{"n_layer": 9, "activation": "squared_leaky_relu", "moe_layers": [0, 1, 2, 3, 4, 5, 6, 7, 8], "router_score": "softmax", "routed_scale": 5.66, "router_logit_norm": 1.0, "init_std_router": 0.00649, "norm": "rmsnorm", "lr": 0.0123}
Below are experts of layer 6 (counted from 0) of a mixture-of-experts language model. Rows are named router (the router's row for the expert), up (a neuron's input weights, with its number) and show model dimensions 0-191. Each number is 128 + 32 x the weight over its row's rms, rounded and kept within 0 to 255. Numbers have three digits each.
Before each expert's rows: a language model's description of what the expert responds to; "comes after" lists some tokens at least twice as common just before its tokens as in all text. This comes from a sample of Wikipedia text that the model never trained on. Tokens count by the router's weight.

# expert 21
What it handles: Predicates and field labels. Verbs or participles right after is/was and infobox labels like Genus, Species, Born, Coordinates; e.g. erected by, dates from, died.
comes after: " was", "-", " is", " It", " were", " been"
router:196124096172166140152145124124108101079109165167153177184119120140185111103115153148134096107135118100047086131157161161132106089149172142158097126093125118110137072096087079117095110178121128072106131105147123077096112132132136094084078119127133118118098178105130165193052126128133103130123115134122062157145145149098121212120120096140134120119155108098180109035149101090134115128141118137128115132118168163139197178108178147082135077148134131154125124102132108143135060118160093046137099137124139163142103106140060157071157127144153113154136178048200136156142116092136069153
up0:102093126099124160084085032140183121108129115172152154119072106110228090122086081140134159130142113149131094157181118151088110096074093076097092125123073118120144096159161092109114134155090141111136086124098122152138105066114100144168148056163083071152166108140143081123128209132107125171192091180169098154149105136092134165121176159139093098069105094161117081136161149108149116124106092090212158123101093122152141077147155166117119098143115124129091159105137093157144137125157129159090122092129132126121119120134137137127110141162085165144099171126099132124032123094106106188
up1:099155140159103171110131113111151067151147139140149221128167083140155125100166091134121120165180136087075134111107165127145100145133086141171130162161143079171114136175141121098144156091032151151139179194113127138131119075145117114134140095152130143100146154119179085132154153163157073186094099119081151174141170143140114215093193164124109187086108157110128182155142188167122091112170138084152118154166098127132123116166142155110099167137133134138059149125130092168097134106170088124119196177104087098142153152145159117105138092077125130115165094062152108152185121152159165140
up2:124096107156157126147132096127116121107077109159149115125134144119140113142121161134148130120153127115147147138132136066124082153124139123126109155095116115114087197122159150175093154165091098104087100139138115141134131044117167132118115173145104103124112174133204116129116079096157153104147042240119180136148143119080121125126076133180161100163190103130181154098156117193092091185074115160122090097139137121151176121129114100099135155157136166122136185064121176150153122125101139162141107132167118000128088116128137138157070151097086085129149152145187145130101130064175109141
up3:193113150138132078108147148110093081122152135102106092156159154131102095121113123141117113090116140121123070091155152110115130060108126161131095074150168123139143057171182104153125113123133185140122143040134105055158189113083161139143138159111153134159059141106168136127086185145123151189137124102113093110131147058114195131079145115083134115124117115152143139111091128096124158077098109106118178118139125137069152109138169165118091127148165108116197110179101130138147190124114134088146137159093137120134184138203122101083101132090141197115121125129132107090088146211204061136

# expert 19
What it handles: Auxiliary and copula verbs. Forms of be, have and go right after a subject pronoun or name, such as was, had, went, has.
comes after: " he", " He", " was", " and", " who", " had"
router:157119067102139144114097193119112158103113189172107145197118155105144169171181172129134101121127144213167120093111129128103137163172205166148136147103140103142114135179080101163138135148098131134132112171108104140082135102127159109085086170113160143160079148156114118085011131116136083139167141147127077119098158114122170133150115087104117151099146081082142088183171101127084165130167093067124175162151098167133171102099151143137165149151119165139120084058159130128212129131154166120120142127107087156126066131153142163068144164136160169128116165093151134110114140144101162170
up0:160204138156101147213165123151130153135112090106123137142130141096132148141138161142114147117176123108124176124118096156183127097066109075052149152115110091047084120140093079119106093121110108083112070156170092132099145125105117135064104115099085166126143152123086101128154118111153138102097143142131107128133142108112208142114135134155157151131131125128170120125100109153168107102185096118145139192169151170073129099166102197128098179103085131111131078078145168175144129143164163110137158093128078076150134149111070088091095089134048124079116103145136132128070220140178124086
up1:125106099170143087128120168133136143196126088149118138158139131088137165156113134077114111107134160138098209109106090147106171169140133094191234076143127071112127084139062070127135130141044117145070141090144143129134148147136146111219064178126123113160142167084102104168133140130127100115085048132179108070147165200079149115130145114150141121123084125172116121127125176179180085130122104158120153152105136126130099178119092089156153148091121139108144076068153107120126136084098113136166152143107138108148130144132166118144080137092125133142102140185157162158083181117111174116
up2:092103111131108162102162127178138158112125186142101083151126146138100186134153128147138128152189157124156174166138122128116130117107114158107137157180137093141149189107161132143096178097141129161157107072150111202087102144180148188091124110118107157173125160153128119097108091141104104089152159122158103195116095102107121150138121155129107087112180138126076110188166109065122107227143116124132094214153087193111114097143115131119133103086173131147191125136127126152110156017169153117147133061116109117188084063116093179104119126127119112108104102099105175102123088106153148079
up3:157114095148060107134142115163160126119175186181127136151132134122114086117125129139118116098164131139130101112162119154089065119130067155104077120066133128154162103121104117070134116124160104119106063072093147192146114088122126143121104176120149068148115100091089196121143100068069153113116168127129123169166167142085175113213145190093114145085150152130136135173142189130094126121065127126079147105085176142133087145157119122147163185141196128150062105170190110085103158171180146062157118125125092174116088143147120108150118104060155152125155147122169140183145109140132125129

# expert 57
What it handles: Tokens before dates. The, in, months and day numbers just before a year, as in at the 2013 Cannes, November 20, 1991, ← 1982.
comes after: "\n", " in", " of", " at", " for", " during"
router:112102171066076107082135086150153072083165162112116176136147116100144180122127157150116152165148137122084147160115144145072123124149122082122162129102113125143077107171113110077121132106113131108161126134172141124148167145147122174136124135132151077139127132122123160126181128099103128065074115130175133082128119093107110123166127144099110102119097161110155091131098082197119122132240103216119141119077078119162105072103129117141114144146198081130182128123132145100119145095109089145151134160135115119136144057150184143079147171105089187080215074126110148076127084183192167132
up0:136176116150057131122129129102114129165089135143124119150161139107082099087176096122182108147122195159144095155117124133105119091118086146093120134139152122142163082084155107175134132073162188123161151164111114125136086114165103102148131100141147115153159107095225158120137166130083130136162133083142096118111182149053121062137203148118132161076139141105116130104143075088101040063090145133190113119145139121164114153087148114136145093150140094123173104130113115060143159151123111104203203151124121138062148181148164154089135070118091181120148109115098115074071125172123131113
up1:092193077103114092132144108193146145057076127132142092114037129069148118113059141119145083119113173143123096086106131102152101109138157112117126109152189057138145140184171074104117085136126158082093207123110149184149133146109128094101123116133124121100123163172099108156182098150146180141153079066208094144086127115116079144121104115080150180128106124107114110090146125141139141090048104133164147146155104114175087139080115150136157123114144078127147115135119175122124092180140166159166100129153128128064114205081096107151147089150122135078118122155143164154088116153108142112
up2:121150133157094109131152142163096118163149087092150172177113174105147170242135096165118115146069177098120109130148104096122113134156149123102130138128145169073149139116094108160108080125111125127142058104134143146135201153149141138084123133116097083215167090138078159161183143142155078145104137162121156131125098121115127088115144160194152156145179094181097126117103138131124051147158177113155120148155144138089035181185147133132134106166111161162170165143186114137118148097145101155121034059165104093175138093122127067131130140119140100126118156179110125114115160169150135117
up3:129120119073095122146135106149105124141131172099131134093129081145104202116210135143093151090157097159155105169085142116220177134134120083137149086185093115104121159118131135163109134063113152187149152153085097150176186151194155083028113097152091109139097157135176092075150198129093116132131126151142166094114159111200102105128108140129147126128088174110102139167140119131124117093159122147117115106134119123118117138080165137205061128147143149138163128130147067083088090124082121121145149167192148087099136093097123122177116139118177096131102142141181101151106180180110150149

# expert 63
What it handles: Date and year starts. In, until, months and row-opening pipes before a year in careers and yearly tables, e.g. In February 2022, | 1972, (born 1968).
comes after: "\n", " in", "In", " January", " In", " February"
router:098070174088096170146149107133121120136160191091102173135145171143180171108088148111106173122161112138085151199150166126154111135099162136146180127107160065164082107168116133076107167139120112120159122124158150099143165125192151130162121122165154068180135148102100142069159112086115121096075147164163133121128149091076157104167148188108138111096099155100166139109125062196086148153193110162103093081060135129138157065084120156140127156109135057131116131123116143101094126125125081158104138146098165150092153066134183142084140183089084179104159134133166134167137151174122147135
up0:163134064109127124193163140053092083123194134113157105081127093103119142108137141114117142107115171164108087084126080189109197142122151092148144102127090148119103119115178193130153119103089115087082106082196130147172180139136126251186127096112153109162166112183074141116167145148113100126125097136117105145135116124115136101099166118114162124127117123170070142110108129127157095105162102137106105113169123109191122129171149116119190173080112090138077193137156156127098135187086141175114136088124148145110139145097171101158146139174204155126156125125093139061101088113123143124
up1:128187149076107098153190194141182146147146136129115135115157087139103128157191120065127145148159133116151255077120161136104145160119112123115139147161160167132089085138156096174183175143189144115119136085102140115098179130189135167121155088122113102130112090149127110126099116123132128116140164127110142102096128137080112169127094169114114156146151135121127223125191216107144183112170146113102207128107179115078126142160154117135144167116135110103097132091199125168142131111130122162086124144159147112125107117139179085135136095126173075158119163064175142114132185120096113108
up2:103093098063085135102105066129099070141142165134123094150194078146137106114162144099171146133090164089098086096093115199076150112128115180131188148134113125148124146125162107056104117127160141093131064140141116096096097152097127137129113117230141124110122122080122132099108100197088084110091105146112132123127178149072100132126173141094142080129075081184101119139060106110179091109131189172151106138100112139164103085156162107108141108148119153131151153120136100177152152087087132147085099170195104126127167134136108168143137104119171171064190091119138085123097109090151156139
up3:115064139112075073087141095137145118120106139122135120125152126081177112103076161126140170167108172102132073066090156087090059118171146118132083162100147098177075165143120060133137109114082159050111131128141151143187194142121158140117159126101109148157156098132184123139148101119145167108135171168183210064157198146090152133130089150143123164080102152169139115092122142186119128147102187194141144088151112112090158058174135167096111114105154132149120073140171133102176114123156151100184139127111173116123129151131144138099141135103101168120119145160163076120107133151157138183

# expert 48
What it handles: Media credit words. Credit and release words in film, music and game articles, such as Written by, Music by, Directed, vocals, released, Notes.
comes after: "-", " was", "==", " –", " Preced", " Succeed"
router:129152083151110148139184147091114157053162180124116155150127151101143112148145150121116149137186091122147067127168098136095119130152112108184058090110103115107157068114117126123141151137154170098128088126127178134076192086130142129072166098097148134140133136142122170105119121114131087047153097113122088128181112139152170189095162063131111168136166185090071158088163119124129141110115143174141120093074144126155183162104148072151109109104106120105122122182158099104146169143133086049196177140150106104123091186178130134104127115088187076091097118102162099093187088098121115157
up2:150123113162116099130117112159099132175113155121097211112144164134142153145094141141146144135066076145107138137137147221142073176077124151120157125148172122131105107094176074137106183161080133132095154057145149135176084127130159130094137186136118179176131107117136141134110135099135050135088152099143121144089132121135099129055142100170164119153142147078094138171186129143141163112112119136107104093116110168196140191175090132084102087101062139062151134069106162170105093136152167165093113167083079137134099162158106106074140086163162128117123158145080115165184123169122148088
up3:147086090158141182100133117069163133138128175140104108068105099149138144072104067111162154092143106107109100132180113136089121156172109130155091134115180149137108156112159139154161182108113115084140132144123183079177128124115139091064124112138103148133145114120098125171142170059090083173117160090093122158150161089146177059121140092094126102124135181146131090209149094166151123116193156167121148053133147123090112146129074101093097104181224117133128128109162132091133120117109149103112116117068036079150107138122110137135184146109130125184093107093158103126169172102108157168
up4:143067121182143055128137135122119133129134127132128121126075190154149145134139058122160197086120120112104106152175090123128118142162124107169142115136115090189193137118142139144174167124134144142127153071115021109122152107127128111119110077104152100174130197127136133092089133082134080072150180105066102157098122088206041137148082096132121166161102110125198153064116099171132125115102132148142092124160108135208113126105112063102118124099165089066104113125126125145155178131136137165118130136111141118123077125104117141162164145095151152147127102122150109131172077109147129038
up5:121146173111158130173133180150134098090130169145079129139175117102142119130102165081100106192122154164117120088089060137101071130131133096117124101109157133098124162153092156116115158129109117109117116178171098098159142098113138109102153150110176144158147147046094119146135157123144134154127072122112156060121107115129123094171171158070129086077149154171161116139107141140087201149185137130107160067075154143182152092150160136136148153144120056104095146125121173088100148140125207186119049169160113150062174083176109133089064106148167186085163144160162135101151154124137096120

# expert 42
What it handles: Row-start pipes, the. Pipes beginning census table rows before a year, and function words like the, to, and, early, late before dates or names.
comes after: "\n", " in", " of", " during", " In", " at"
router:085088145132071184098123110098104107161180114119069164149145144104094167089063167092128152081164078153081149159184103143117132077061148062129160126075116106121097086156071140074084097089162101166179154115167143142139116114202090158100145151099159129102091211117148129150154085128089136169126097123110140165116080131085150088139140131125137124133079121091174153135110113161147125153151076150138156123069158100082094072112122152082094136133171061079132154151125106100120148110117150108135103121089143126127160132139177164125152167161070119165206157104165121139132151150110104164
up0:133114132131045169161177104159132100120110102094136125125125157157140185142207155072122114143152164057119125157135064114122110041116174117119107203149115082153105111114112108126107108112134088174090142093142098153212145173151132152053099048083102123148066058111143088094144133160113116173084118141087123151119124185116141119139115086182104143165105093130075097137167131113135135149113084150129115140106117094197185120135142125095052127159149151154127092171126103122139185137108165133120116136064105110131139140105104108143115153117147101078099126096110127132117208093169129150
up1:141141181150147138130159174191157102088107168123093136174103163144114151170110095156112141050125104098056171078140133111089136097154137136074147116189147114185140138175125102114091127134090091080105120153126132106120117156079064166076141203076105180076113122127130143144148132163175145140125159133103137090109115100151148147142153092153123159171099076094152150110163193115106114192108177130142110131130042160110129157132134076052164148110133104156094132100126156152159094092099157084160089160137124189131069093140130142186083130111121160175083136077156150172129178116130124116
up2:179170105131135088107111132125145104115101192065159183111183128072100121120100152171076143188184125051128128048182154190124161114134147127163081130132163085094103111172106142182168176093134091135190128141161158152155128138094103121136147072164145166097088228104154129155119164146120131142180140147129133142147102143124160216105105169088169140087184127046186071100125156122170116167157139122139132142102157091166175127146092167108122145135155123163131110097090140115147148105145128143155096116155120161133117118121094134142099123153101127147133150093152119148142155113161133051
up3:084085088150140175088124139150094168080101130147122111142073145201104135135107167186080118150134162160073133151117043127152130079136126127106155128126094132085156058184151159167134195151112076158080108084142137077103149085142160100156117157126148137080081097042183124132126152169138107166144123151143102141148099064148095092123136103150158177086127129107113114146108130143120129158109102101089118142167096159101082176062119095114127118146141165087143102131128157123120155096091142167193077111118097183126131192184189103147110104174103078175087130093168145097129140122103101132